Weights of a small mixture-of-experts language model, trained from scratch on English Wikipedia: vocabulary 8192, 64 experts in each of 12 layers.
Below are experts of layer 8 (counted from 0) of a mixture-of-experts language model. Rows are named router (the router's row for the expert), up (a neuron's input weights, with its number) and show model dimensions 512-639. Each number is 128 + 32 x the weight over its row's rms, rounded and kept within 0 to 255. Numbers have three digits each.
Before each expert's rows: "mostly gets" lists some tokens that are sent to it at least half of the time; "gets" lists some tokens that make up at least twice as much of what it gets as of all text. This comes from a sample of Wikipedia text that the model never trained on. Tokens count by the router's weight.

# expert 9
mostly gets: " election", " League", " Cup", " teams", " league", " Turnout"
gets: " |", ";", "|", "–", " 1", ":"
router:065093075072121111159171147123124125170106067124154098135156160091152173118100114121139121108149112113140185158082168107135134152118158144106132139100129109142159161109181095100155163129067102118128151125146145177122144159131162144136120206186161171126112121058177102092115141210118114077106124135175091101099075193151105128199172105157087128117108086134114146153179119128082062124126
up0:197149108116122085153089098132120176134174141097148157100176042113170096181153133199164094084100143117108185115137138136135111183117091108138157144139153146147138138094142183109101090171147115151148170148131092170179071219175113121183112069074076161134135112123060133168089107121201167131173088107059190083124097151143169103096114129102132118115076086081199137185183158108076041150078
up1:114110063158088131072164094148132162134152108136077112134165134094123139115154107167091109129111190127069153139134122093166094135186138106155146072126168146185143138121160128130096182153185103136135108151136092170159142118151104152084111140074176164124031109125142153110145106200148095154124100124134091130141113166115152139186156115132138101113113113111187087178105122093165176112143
up2:114159147143186172103111154154125160114190055102143141114130111171144134193101171072148123111156073123157083019091152126159084086109064125115133110100135097094076101114155170149091077129137189145164186126118153096149096130124154118082145111107123173139086115149049122145146104122169121159132135171159101145170116142150132146123141132129124200133141140085145073126123093107154131154184
up3:141130144159146103128147122188068154168121100075126137141098098096138137165110171133108087116165113110142141123131096169157146113160145168114160139123063138114136147111115162120103148192163155170102105095124115152122111103123047118124169157180131078075071115130102112061070158148202107120127144153123151126131179128190125140147163102150153167157148080115102105125146095098175108160173
up4:152133179165107156072112158134109180108141127095112160127096217144141132090150096128163173105120137105130088130166171130129124107087074132098134129103102112137156133128098081164103152109131163120062118174104086096155144133101132122129130140170145151052088153063164100073112070141112106138112093158104080125108153113152149178126164061107086106107122174143105111150172097095100131125165
up5:124131117089102146139100150141127213129140149119101129091177097160059105129088175131118131067081212145101158151088126051124189072114089130131139124135050076126108139105133141174140183108125127115185172116150147104137103092119133123115127167142094097074103093162143105161105126139120131159107136116204125137139103122150125081175164138127122142117177100089097113100112156154130183154125
up6:116129142107101134081146165090120112129142142107088156063142133140128132047095052135138166168116153125204160108135127144158113118132132147162153124130043156114098065127101144066170094122117184130182215109146121132119099149133098141183108098122082102122137166156089089164125119199175158110123144071191095174078156130156131141170110126131101155111128098127113091123143182152195188183138
up7:111137103169149111156193158122209158104093079136043069147112146085123152118119136077150136167167123095129140116132138109125134141168133164139172138086101165152170133121144169129083132129128121169065164113143121128069204092134156124115098125086166139150186147163195078105108139156107109121084120152081160155120067152101104132188162091098099121189157083085099079138167116092123088119182
up8:108086112182103121161126130165097098145083115144122123092173150088124180132134061091123105103130170118151111124148109110089059128173182118117085110097134136177167122105171128096111117119145134093159155176100130114094150114123131073107182116083154146163100160119131151205096075198168162126127128156169098072201083119157114109164177056131152074116156087075134163124122105069125102136100
up9:104151051132129101207110159193142141188125126129070059082130123141149120181129139113130086146160104131138105160073120114077118131116135066095174167114093089067177121103132122079087146144104150128152157119137133100203084106140154097115124182137069128100158110100112108155152141193098093134123131109115206212110075174121149157091123090132118115081155109128099237121149130154126093131093
up10:157131140146076063137148156118125135149141127151125050143079130122153099114090123155100083070105148172115126170078084080119098141185187084164082172154125131179151135076119153141155153119140135081157153140147136103180111095109134100135160120126132097096150070103179144210111068130083125099085175114130155164084171183159117102153062127084155156143171147078126118080144114105105083100086
up11:152140127094077093148156157098112135135154135131149128130167099088148122094116171162102173132121115052142132110110090171143136106176165102124088169130146080171192144117136082158153135196147150089063105126080146153136153109137192147096171137185045186118152115133091112146089128172078154162117162125163187109125172197155115131118139091192141181148190117112158113108168067068128131129101
up12:143146109114207148138094203137155119093158148158136097131155087137090138193115126143169139106146171115114139119072114112150031165162190093096171157109175098144110142122148162141140136129127124127076146136137124148137075091168141112153176142154180136128120111107114151147150147152131108135109162113087114110120100169127153076120134110128134102134185157141075129154107110160096128131089
up13:125115086115117127135092115137106128162092140077105109157096136141143092121112039091105113140104157109138120163148084111142108082128126094098177131147095170133124119117111181158143178099147110057109134186104143157174160141132112139089151162073079165106130115112111143152213131099114110142148090116113166083113060094076134113065128102152089130158137096108122118132155186123098076084147
up14:112119193106120184139124132203122081139139091150102197111170144110185164122113189122146109142155164081129129146096122083155088143133109154124106113101104141208128130135102162149140109057121132088123115093088068175151144107097138139139151133113143126118186130144125099118111080110070074167169107141170097131075128144158124193142126115141084082147145182105116108117166141175149105078086
up15:148147106139157063183155117194123157126093113091140083099084157123113120132109130104138132162150102189125131109109092159152140147086128139137113100020097152092168164134129108122097117151149183083107181089116126111158132143096072067138107219125129135151165077141153137136128176183108170165085123176107112112124110133147084111157118159162109154126108126093150128162088139113076164156118
up16:120158124124098135203158098110143080129083101120110140087139122111137104140096145141085141211114208124124219181138170145095138156083156083114125140127088168157163120114153121155151124100085116113122160118164162147123135118085135115120162065137116145151088153153150061173156148146089220133105178099150064131198144120119114158139090119148120142131121140130085156102128138130123138189050
up17:092121144104133125131137191092153139157107131116135132126129093149189087081140151150144129094083086109143112154158119099141143128100135187149114146102130140071129122091089103084179137101149160131092151126104143138146095154182157094113126125102138143150100103125097155080141111140143106120191167136138106159104129124109139106100171127102164155118118102111135138144149139156151143155093
up18:128113099075163138162169133090130076172114125161158083125193108127163091170190160112167150164134059122112119130114136137181146145121163158121112104096175111147136106107168152095099138065153078079092141113101110120155118106123159109110149169127123112140126130121204146156118143149146131139164155093126086127126192199118161118135103094172152158154115079121139154082049132100139089170118
up19:143145130078146119149101049126107123125122104122134155083095068123164128160112136115154150111139164151153143168104142132138117155152161175105128130095153123105138113084095136104117155112067143064149091128085143148137115119191114140118129180143179172121186082177134111180104105157110102079181115168130053148073087116154129125090127181064197108157188122157109103182087110146113106131128
up20:075153102074103138100136112124148098122129124126223150137117100147176148113151137196110101139127105124132126165163107137108040183141162140095143141182114117147180080138111150124142056140128132092115134084132167167148119110162108130157112076116160111145140183109185101128106085169117146123129140120145131110170140165103118204113126107138078201112169053183092148160078100150134154128167
up21:167132084149151087141143112078122144150091151152088152138127119157121093154145106161148157096125064107153131140149161107165097153121118183141211114102102157137103101134111212184105146196053174139147114097133118150129111096155137150144114135181178193172168113151138111112132083086091117145118140120074126106126152160093162066156130134079109103124175158099112129116070127103174035118109
up22:124160108114164145099164149110111110078129111137206131138169168154123129102136070043107062169178097181129157076127119158153130133152178091105099188095140164116115105141078130134233183085109118117143189200089116143161121158172165134095129149140185141129127094090158054157118187124127134130117114103207088108105111117151148127096102108096086087104102097132144130185138131122150159108130
up23:132133077164144079136132173137071101133171164080159132112136163112136073146119107182073165138146105127120126115100169102083177062153139151105124158120141163093135121113187144119169130144122091079089174113145119139065108147105151157105182165165120130159105140090133145086093082168169186144155096110092135094152144062102082135117159130188130076124143085117150103131138089114115151084125
up24:112188158125148103087134125101144192097119097086143153117145086114103120118195122097149162104104154169146120192117126142157093197160170176152159182122116166141136155115118074109187116108105096127107073136116111145145109100075080080066079151092123145122114174124197162143131134169125161140114179112155137072129092130149155163131113140162165128101055125131070074107131126098094069076119
up25:106129083122082093156151148122148109151034039128116101109148117162114101130171130142202102119041129183172158113111152122091124133063135131118148140099164110110104141127079083140185192149099091049138084069161117127132147193088122155120051152116135115119109085111151099057165115115120185086110177170096126139113104114176149106142122051133079089108129115079083110178085133104087080101092
up26:107130080108191128165100158091094154155171088114101133149130149070115110063113082195095161117107061104096153097127048137125147115127178159132114170090178161117134062100099151149131146140106133108098112081109106094095171163163143166115104117135202112115154117113130136146106065141130118098130211102123155118155099135178134121150183087127127150139177143147099174160161102166170123128114
up27:121102192092140118145146169093104195170060212136126082122102163109137138123111174119136135184139142132164144116122108116119111139124106125114136146126112100108143103101088138139067163102108092092020123094066089095098116096115075120144164138142129109094171127094085104145059145153150199151098100143129138189152115105160122142136163102102133113130159166148108148126127103056124111073188
up28:132088132128153116130194115141130151205129092124165099127126099139149138128204105156104147107090132099121091079152131198128103185186136134116137159127138167071137173135069194126117158065146141143044103130121121144125138156102153153113180140132135161146090097131144115131105125107163115091113120140159171215159074204115099117092107154092135109128129112130097105127158108114105114109099
up29:100131097144199137102092141085090198095105113157130105115071076149126146135096095166100169161114140122165149119072110141121136111111189127101158082166078079096181115149126143109163116157075123077091141126148192131074168085137080107149075125170118150110115139077131206145098185124137090113140120141106221096055125188169144133209072112085126186102102176144145126116114173112179121109158
up30:186162189093124095114156114135118095123135070131149104192107128152100154141138130121114134150132134182109103148116197202162128143096151167186110128077116168119123181084114142151117122063165109176090116084153135133144128146140142155136136169140155076133115143152197102115180071158137104136110108179124100141156116082158119112101167128056127123083096146095138094162163121175167158119037
up31:152191103107116192128148153058110106133184083104153132077155139121122130106102193115154128141107099166112121114109154116067097087184164121160160119119089157160090157120129076092093215102110144133092151168159136171145199166134175110122216110167142150089139186073139137169123062100148107090096142109172095084091169079105140125139173136099115106107132137099200176127115126142151155139101
up32:137169168164098138155162137133089149131128081104153134168146109122150111067076109158074141079151143112126166179082118109118195074090090074143104156194139133086155120085080156063118148079182153130125117141085120079137077124128135107125171090101117167146140101097086131127095099136106095145140125134129155108105170084148142115149121176043127177160164087105149190146100122094123121127120
up33:113172103181141178126065123175140153081112130134113175123085139125145126101134086081174137158116189167106141151158106123140061136179141052080196124128088144119095118119123116128132160160095161161110172114080162111187109132142091079162151136190148116185149121167134194183131165143083101102120110140132173157132098212151113118159105134166123131132171114094150066111149118164121112136103

# expert 22
mostly gets: "|", "\n", " |", "\n   ", " drums", " Phylum"
gets: " |", "|", ";", "  ", " –", " -"
router:106177143104123139110152078128128127137125127095129128193059081100110136092156130142119153154154115142175084173129139127104163163140111107111153097141130156131175176148099090124122098130068120141135174059180120180116194154101192123164157174074073128137098130092128062089113147162110080185135118152206118155099140159122115150150132143129130224107152085151133157114107111130117145113158
up0:126143141054126152180119080224194065138145099095162067134174102138144151094103117158113163204080142116111084135146049148105140110120122095114120110136116150143142130116087167128176105110117106175126150133138071114105152151115136127167141176157121096114123176158087115179157089119126098135181109133142125152103113127077133142136147161158144055106095124125082131176116112062133146150168
up1:109110175142150152091155120142090118133116110114156079109134074116102176162109111143150176162088185120161172181155184162153093123100086133173163082171095109091188172160136184065147190113178094122150157124175172094161157155070133203116160109083132110090147090088142153196145123148159211124129171105111115135133089150114154131116167063153194114120174077110162146113132164168132179188118
up2:127101162170223112126132121113116100169124166154187136085165089125189185142135128049142174151170170136101132055133083160058136129131127071196163153106134148128157121114156129153129111134078110165057124107116166132121148114113079106124156114100082161126116118133149140081137073173129182128054197138152181141084131139148146082178181179099127161159179103092131081115077091121098101094123
up3:155137061123141117130063075130073172107137164121122148101122161175146091104161127146129085144072089072074084110138115110143063096151072099205120100204133170135201123151184173145140135129062116134049151108113110156163126174185137106110115072142081058141160123169111117137099125165107064108123117109140128139065102126161166067129096133182145147124167116162137056119122129123128154183155
up4:069112140104142045070111176166139162073090121116089162113112077155128168051105084179116068154120154146143128110126184117119166193187132162121086061105026133104094152095112141077129142104138132130197121098107159098070098077121162147105150153103147153101108166129106111151082143131117110079145167144129109146126086081134136151130102151114135128179182086162133194132130149121125081138146
up5:103160091081148125138141096131135169124110141174052165095121131115126098112116143182122162132127123158139115132159133159211191118128140091103081119107123165151083195092112176167156148105049117108143123123155114141101165162114164140139117119148158122177191059152117104155095092141111156099131118127146154146177171103104104165137127130111057122128086180134122116174130178152108113150153
up6:054153168175186105081108150154164073130132119115125128079141133137154178119158134146056135144156165203096135107164106142039079101138147075073064046129144101148118140144156136135119050127088127112175164166117119123157164079140156175090118121157138196126177156138101104130119148148156117126176115128124091114103161111135149151091147156114170072079154103052152145144114174164153122162137
up7:157109163108184149082133074117179098114095095114071140168122100096102150127102189050111140189149096133078172113116132100147101164188127160114120153105073204181111114152103144149163051129150103178089128125152104167160116105114147161093088130122140059112120171150108032131153074090088169109109140180154131159134122062164102104147064149110147107100112152139115088139148118065170170170121
up8:134143123129118076131072068091128121090209175139127092093083131125206122151115112147152118182111102113110105073142029150102107168090116139190129099170143126122100127090188127153072128150162060129145155136160149179133139122190178163119168121138083120111165117187107123134138083140125104131120149074122122141108129181107115076129151026124171090148179148117108152164168180142089144127207
up9:102164094128082094070130131127085182156131183108050113095158152135130072182145125107130127112111111124181150193129121069081160148175142145147143165141109076117086141142109163145091088083128128095138137140094122119142132096146154115177092139134156166087077099119125070099154160095050152121109095134175089098106092077152075165127139110122150145151150140136124056108136210118119131162091
up10:187167108080154077111108138116103183137133143098124108102154102165125104103090104154054132080119142091140084130151157121086115183127063086127111134096100108093077083144169154119119142122121138121093096102141149124139163125160071140112079145103100137116115116107184113192115132132130154112125101107135153123115149155185044124072096138158146161102101143088171130117116145088132147122100
up11:107138153147156128145120108157157109127131125121109128121121120083102113176120148153132110159175065046126123116164166152088099129128144127125147106131150134204134132094142053175110109103073120123168178040172124168112105142120195188115168114200130137152179165126119094168078125120142117158097155138130138099191147129146155162174211091115114169138079173142129179132104205102172115111119
up12:132136075119119150146119119136140174130091184107088085106209084102157178131103134121182137151105132130089120103147070114135092159111125115084085148109116153100123085149051143147154127142092118087129149129115167150119120154097136103155119120095104196120192184147167143092177155211154184107051134149125152107175180089102179143103109088146146173136127169152096125115155135097090175067141
up13:124130125167171182123104128135137162132142125115194245105125088114076150115130163123111146194121120104104174093182125149128125124154146120133090164119094053132146141105135123131091142175152083115174118116089125142138150143135198120164152189094133150096202070132157082094140131161145171163111087127141110079134143128125142108143139127150073103092132124052136128146168134135127128184117
up14:117090076107167164161186115190076139066092110155065085105106098054120172171125160125102176144160098056143127156171099092184142175127098149112107135081165136200178146083099133171137185192093121067123129151140088092127099088084182157136138089111141138017132152109108117089127121152149129142112126158109103139070104120170094144087082157134103141076113156118119126132119159121126225102193
up15:096107147140176086163131114188121131131159188121115100107055104158128115139148108143082121093128085086161165097117153080170081150088147137128111130105135120102075082148082079199089159094123117080159077096205165132103196140120109084102117159083150136200139108152135091132125090125070180105113113123141164143097076120188096178076139106146172138122137102111150108123092167181116193149102
up16:132104099130157106128135099159126117137180140121223104113046075100107168141213137160158126136141110219114099080090144123112152070062119154153085131137101118094076087143110123146174146127115135096210175067137129106182147093140086152223160116127119130137146195138126136160139133036060115192086107160123094109138115074159168162147145164118070133140123111136148122105165134166105124100111
up17:137184099069060109149161144088159129090131147057104065122121101144125094047132104129128169069113134140077173111101132108171158159072111123126111102154161166125096129134082107172129166061140188114122116087115125153087096116069144122091159101116087099129113147094085170170187119152096111157150208161126090100075141121058166078127083147143147219104083110143160099151123111152052161108084
up18:164175164126069075153170149116081136180154132096100098090117124131123178132127148096124142186112114122135151141124145085129129118079119130152141117100134090081155104135114082150138111051137138090122122195118152161114150177163102199128155094242140118070095097132166121149158163093115187153138173094160104087163117166108106147131170119124087130188089117186105156141174107171087141224137
up19:148136168083166115106133067123113177148151137095055113164058083147166104131109066101115144109112144144131077141120129126188143071141136137111098130133154127100108133171131142158125104107171103164144115081161096128110113086117132116097150165105064160137146103069154148142128083084166099131128151113099155111125083129099121117091105108083144150071183151081151171094149125141077145143152
up20:122131108113130091131066148137131142124133140172175128033130122124147103117175133129174123093112133133110121155152076127066075116100159245155164096120130106133175128104118068150109129175149112156109224109127117175154181135120146134114144114115166128180118173157206167106099108137042168163114139135119161138149224101138102090134174141152131041182119171091170115164094155179185154103131
up21:130127168112164101135129161117107105113124123165106127138094094116098109143137179119117103098123177086148138124087132118127101119187177133101105176181105186097097149148085151163168108105131163158128199119154142173122136080106108172118123048124109090157088151174076142137103096109088178175179080169146097124123154160118089105120138118132113123197139165099093157132106123129109122141137
up22:068159172179084125167101144117101131111074155154092141135107138107126078074143138147111124141078082150113110174125129147122117119137082161124163170113147097111115133083158121066056153112136160127094115178109130125149126098084110155080073088208109152103179129138121104135106126130148142170128085084138124162188061106168134082094127135128064136093176121179066148111160202124112119148179
up23:168160103126163096170112156101110131146159124087084162170147141126058213085100098135194134132174156198119094164141127158132159121147147140104120105161171102097186145139146175156137099101101098124101125162155111074136101112112176105147110173043108175070101101074088146116171093144133173184123161150124130142048076176130139100150136158177076129127142096172152086148115116187136118140173
up24:109149129125132104163165116113091154119125156139140132140049117176144092057154087070093149103104156067102094132134104089127087090096132072085173109080163079125112090145127128105106175094116134097106081083159130178067137123154115110128180186103150140147105136160154098142126123104114114146074168084171063121149113073136117135155115126053128176137183107133180151126122207133105112123131
up25:115116127076160034059121107147104167128143140154123128193122140089205102152140093146161081115161199121125168171099167118116125094091110136125130172077107143173152134103074129118149137154171102054094133039103047104143120094104147101112164173112113170106095171128118113144094153129083117120143142094147170141136132149073197122155115086128145193152092102100117110118168133177140140133191
up26:131171167130130161118137159160208107131126160123123073061153112118133078091137184143152101107137154179091085117097157096131096119097128119119128163130139153175057151168049134122068083141125124114136122049149128107105176104154180110098127142111087124094122116117077105148095161165145155097111169172175149115155131084094134128112161155144165114185116141105148098171145115185099085093124
up27:127171122096135165145162101163141131104112151168137020153101140146105115172102171109101070133143185150077130126115188092116082108192067089113114108085098177181132095073112151115104120112137131152100132106089108198119147116100121126130139177125149088135119102072178135145137085158206085143128216151116125122127201045188143096122096131169123189095187103110114120095166194129095131154102
up28:117143094095148050165119103114126147129187139121150080120172149148132134160152124111153096129097092099136128146125160148128110155094145184163106116142132163146068232130117164119129109119088116075102132109122122167182128111075109155145144122092131151095156106149149108095106124142125128193152139133128111116106178084030116122088154146093114181089136167087143134186074044137158133177084
up29:075172134103210069116169161075103150103124127133149142186174091099116111109163099080181109169170134114170080156125140115127110057128117124084112125161155181157074118135178132187150087130159167093110136166112172124128152118141080097114080111118148160101115082160137118108116130131170170173115139104119100189133113107137143093135158135089121116200159119107085121145098115122146084111164
up30:116060116105118097117096117097113142105121097172134145120133136129115125178022132105093161131072125082096129155100151135101112108136165147106169129126131100104144132097138132092093120098144140099136121126082090157104155155131065144104058122078122131138098138126117091134147148131131163152159105177136086158109136126158130148153127103129109183185119112117086209144162150142169165062078
up31:136095111141164159134113080138107096109128141174137105112112133143164098120091097134151110086150085114132158137166120130113093154110148124126102144160094131144199149137155138130142137148068107120153130159154127170111158091138072143136173173094175151154125140157106133151127118199107163115106125119065147126133141151124107147131145138156096119171194175149112092115065164107111114104099
up32:090156143166102166157145142090095126134134170170168129110147075138159146132121092125119108102118161141155110182156133143136136115126126122137101179088133128113066120116206087137106142134096137198130109103171073137106111151083136125100155162038082191066141112084168108143179205090147076109147078086090120139085089103155128168111111117113059123152109094087140134108133078121107148075035
up33:146128131093124098203060135148120125132128077147143163159092095095148105166201088162128138099115129146113096157102099126120115102171123114097137106138195131017201179142126083130136143128133146128157144096118133166135121104129156191150148135176111146194075109155148139175126191117142127190117155153100115139163118142138101155162143107084123153095127166139174138117123099033151098153162

# expert 3
mostly gets: " JPL", " FW", " Species", "\n", " Clade", "Scientific"
gets: " |", "|", ";", "  ", "%", "\n "
router:150079153140143101123169090094134150157130099161108090148117047072139110109182125111140117154138108084114083140149120116173173101092104126097178128129127122120170166108125137095123119118042130139118171072123054173115134141095116100141121140149174192120074062146153109107161133140147056142099153129128142159132113128106158088105113150181108118086122126108196166131195117128127230085118
up0:139170128175121156161136148108154159161136145158131127146114141125104100132114177134168081129061140180151108074169129185151176119156119144158072133089104157164152116082126155078148145103143125098204144153130138125099121129181114193129192121174161137156138122174113077119105116182107131151135130162098098143194171115124173113172129073187128118165151175111049146161130150129084126149110
up1:155115151144152118134077119124108078156136135092125171206136112131127153131154149084192205133105157106114115145115148101154159103129147145109149153173100136155114208109150116125105081098143185136141135093131168174139091089179134092135178192144100115053164178153104160078128173122115082096098115091130110126120155134119088093123147193170106130116109148161121172145069069136116103150099
up2:097110143122118162168170093156169098134122094185170137168130103115130153082138152146142085117152101186109168045123078123078089136123125050098184152117129104166097102106070143109155120128152113100041118110173123120143136118138081136108168139132164118161170153076145125142135095163174098161094194174169112031148120127140142156116092071068127153117125086093063151099185182105124145131110
up3:168066094108213165123096138067127097124096135126131113114158118092156106113111149188124100146154159166211161155121139151110167117196185135200190145140117149118115191082093089139176183162108142123138096126181120153086093108170169145105125112108180118164132074129164138199166080140129132084130064127131115139057133130132157137123109134129146133141144143112094092140139148127129143065122
up4:117069153141133135215134160109137108200183071132142118065079134135127135044088129130102077078176125154100144125110149121089121100122147152134167134084098109098124110101099168103147119111140160155089135074158158189067114098102131155127151140088109129126109123097110104121158178059067130156125159157130166128114108100071071139073118148140067138148126076133145139133135151138118131191149
up5:096143110137155101074190172083173124080130188135154170125107088096129175066085118184161121128115130150116121139137165083113213158101111151184125106142114145183147169119143167109128096086106074097153099075159068127155126095070104091059177191087068140141125075162108115083126190106136079102124103155088142099080127144164154148113070119116123108118167134119156098102144067149146147106098
up6:092140118152192177094109127134126105147155113082118135090131094109176199133159154093083076174198168136080096122166190124087072120141087187115069188080111175184141078055096150099149127129126153144072042076107164115164123129121080142150134150049153117113154078102154108135160126122175105140157066112129101148117175149127099085090123140146174080070135159110091130146139132080100103130094
up7:161125180137174151186170113047112176163135135136121112059108139133105120120126137117110135123123158122099120149105103128151111151053154140099163132165135177122157155133173051108162041157138138085136116105094133108148096135116123153148148112129156139160154132159102114127126069150156145148151091124123091176157108158080134072142161180132140186102114091111139155066136113135139162096145
up8:130152190124120135164195136203096162172143199100097104159198090156150140140129108120156146123130138123093163145121121103104144135088150112145111097113100104138188208141120144047135110065148139130100172141148080135143098067139171124148119166060139066145138139110105082086101155131144136136149090111159173135149160120148139181116164208111093088126136186146112111104078129196151099135127
up9:119115152118105148187127072106079113183121082183079108142135109133139113128179143155164136133115113113172068162149121147067157151101097128135166093134143146158123173145058137153096128211108103118083178178096100179108116095170116122108156123121106141190173133081108109141134206179119088134137123184110188145189180101130100162076105129143135161154164123101086188136135129101143169102099
up10:135145074162140154153121149138078152123102147091207098093166154092196113178206124124186123113103181136113157137129113144128073155117065143094113079064130101192137113094123100102145065116158136179138148094125163127104115127124177162125137072173155101098067118130118130117086099165024099165175103125104138148118092162076141127138097094141112216126086187093148043111127102109049101138152
up11:107113123159096184157106146180056035100166102117110122111134050164136159140180162100096082163153073179153115151108144146124125157141108157114131161144097116152162171108113068169133153061092156149074105118099128154167107120185081110122079155080132141108138159146180203085129122113116124142144189114106216154166118134144067116117175073114104148120118143151122172117134083188192177122149
up12:180143074165131120084161143114097101108107112066116091139149196127158147135156157138099092153135181109076095154193178140133144123145144099061105089058158186087128084182136109130183040104186124084141119068171071132078111121114100143159090152116173089087111162221160095178177142130118175075073122145147124133124111162175110131134127096145088140066107076145140156153076087084141151154107
up13:098090142090127122183153115165094128164110126146105125106104144134159123078135150184120122093086132182086062086079109149173169103182104077106125106139116133129136114192055111112138152126151124096128133113108093151089092168128139104087156140200136163087098055178155127097176117156104167097121102077158175140090078143121103093109111151121170108106195130196105146144078136118181128131161
up14:128120157148166154057147114132141133185131130090201127182068106138166132130117127116137136087171118144124154126126153189142177138176095151146154096105174112109141140157099072053181123155087139106122150100137146123120145126149104095094116179157199091132063128099140145215131053202137210070128142091137161080148083198120149155123079105163140078105107122081142084157125076115073140123112
up15:121164181131178157165103116112089086095111159136148095079088132087169138152137144154140132132148125140133103140136099115140116120075137121108112091099149159166104124108162079113142104122059125107113073086081058138107111097121131093133126113121127104158112057117128125155160146110103098123167099120152163191118113148101214091165132135135171166157177080125147117175125155140154110148148
up16:196119188189162122101146172111155142084126068094137197133095175156125149110137081113110141097104166169116113168169098129131142201093162146160167153152127139141101136147126119130173181146163116128147095061135211118161161056136119079118188102136142137161115149138115130209104086106100207174118107126162156107147111104126122115123067146150111094129106105118093147091145124130098044131108
up17:125162094135153141115085150074090139155147103141191158069144103110128139104157132108141147126141144151095137105173153129051147115140126107164079102063062119152107183129143064160104187089112127090120084212122140107131093084149143130085092108127170205099128137134111096108130183127161130149218117134101090096173122165127157172123070138128098175102113134165144081103087152133157102119088
up18:118152140147186084081166106110129075157133147133200156117099092163139140133105124198093142118135135147154106084105152120145144087110103132144105147128154117087119059114117162162183139093107124105079175148088150157168103131129123124110107059094128115169119117057098052089103148120182118152172182154156199135148109151147129132156101159153117141118149105065172140111159108138185143096145
up19:102081155128089056144104113098188097130145120162119131126117090128181136094127130210181059182115136089126124163141110138161147112124147135113151088072171114175194115100111113146137119055013090104170225085057140167189138163067091117150143171148116087112164178091089123149123111113091178193173138099070133166141110113058087135128132165113133145140062158107165148129120180126141109129128
up20:139126108141191148114179150114129130164114091108110114110155127133145068104093154154125108144115135119119160094104103107147138099111136156164140180149205112125117095129082076146166097140162092145128131150110112128156145215123184120142118133124109088134090103168101144179132131138159159154114127148143120093113118135063089167127159108149183109120133124097161145114097088155102112124134
up21:148125108170172078130131068113120165077136176168159108168105123100134132093153084126197125123131153122182112106172171159109164134164160169072118122176137166151121121105147152162168075101160108143152165129167112080099124133100171121173100162179147152100121119158140129107146097117096128142074098118135164152143172187152167164135136129148115149044134138128145128142128103159110107148167
up22:133136152116161095156131116155125152143133154173063175174141160206132102125103160133136162100099109140127108080157154133146175128159099137121147119143087181103144063184085133122100177047120153155133138101103134118137176094150107138176118160114112170165101071039158155128154099123122174124174165161085092101125074132111110124118080126128080134118146105139095134143121057057090104153126
up23:177112142121152148144145134106113147107094155087118153157157122091127158112145118151104158158110108111118084143192110136078145168086131111152089143166145194091110133163139125134116134095143130097185178066137087129091195115125142124169120134074162137050157082139154131106152178133109077150118117151146113092050120142121129134135125183140147136144171108072100152090086132135131159122124
up24:141090146107129107169110157138188182178127131075169056084164120161119118104097139126151096154158136136134146130060086120105114133124111108135115079115083093171138133171154124099131102109164071127105079110148117152155162100091119095154117127102187110153122092139130089096149116185166179155115140089115121111098105133135150118155152110157099093124155060223201092084068111064170161155127
up25:138116160179181128203125098163131158071131107143108126143117102165098151088081171115183087151115136130151163132098126068168109214117120179148144094181090143095186147140177147099144158125124104147157095125149165152120064190139125139118086105111128149162088109152107095151133162099120165139152137175127104154203092081097144101165058176160168160161155179176125099116123102116148169157090
up26:142138155138102120147070135157083171104096117121079151130107073145129097118163142101163091155074097145156087117139183138078148110102111185173125153171155085121104080142113120143120174088143082116164168139164107189126132153118092086055157047087112162149133123090119120136064103136107099139104117063098155103162118125196161162085137090133161141155130178133192134172094143157101148132117
up27:093071115170168098106059169180081167197084125087086108125179138140146072094129086103170200142142115148108126189152091092120068118106132186154107105144197174122124070094098081165177068151165128152120106095100100138142147213195091084139154103168162136141126097136141137144106145175139110090162127134121112135129131156131136105114149166197159130132124092122111132158133114141184115076123
up28:161178160108115103122086122121145152070110114150132144110113099135111125147107152162146100119156106144161172108098130206175088121107174162130143151088068144170155170070166101158129117045152141094141185123097079121157074165094201104150174107156143142090138141139153141147099170100130122140143122119065144167148156105153140121192117065172104157170158149098159110108193133195104079171159
up29:105147156160075137187191125174093150143205123124161076094137128096225183144132133081062141106121090118103106145087137132110131108108093124063017106088109197109102164121150134141146191158166099122128162135127083131080071188071169107166148108039160119119143125102151155129141137103085104109081178129102094067079171170176112150159150138130087120103186090168159169160132158121121180114149
up30:153171068136138137143136108082111152099108083112163130127079124123151158143150136135122158097106130079121108098134120121127139114152109110163092187115165148169146164195087124146156100158118115150095161126175121159139150028143127120105155110119114133119180153114162108132152094129140129170183158151092097086127137061102192118060131110105145124171118107125154114110124124109144134134167
up31:118118118147136109124113114085166163163159117146104127151177203130118059104091159133119127133151129109091124168170151107151162135102086152071086064122133160114151095129098115139073130076102086138108107119086100134101095099097145162159137152135120076177085174144145092131089130128122168171088125139070169110110056152091171092155160123139184165119127160144126090048156090107127146124126
up32:123111182096152116105142143093152157130113128076152145129124108149063227144112115112102092125113152126175154134132101095103142106074080130089151184158153063161074129115100108163145148158205113105111096112168170137132114146113145140087127100150132133128161077136086189105097145105122142144133104216164135120154129152148132126117159121131154112067178100093168132151100141141071088156138
up33:090157204135158117177153181158164086117140200171119170077091175127168129107150114119121116156081123130061126136074141064136113147134145119157070150112140163088114200128106098135151131126079127123140111102140135129144099118071082151204140088134135152072217147190105103138165086115091134087176088126157100126122159110139119145165123151119111146134109068084108137124122133178152153086139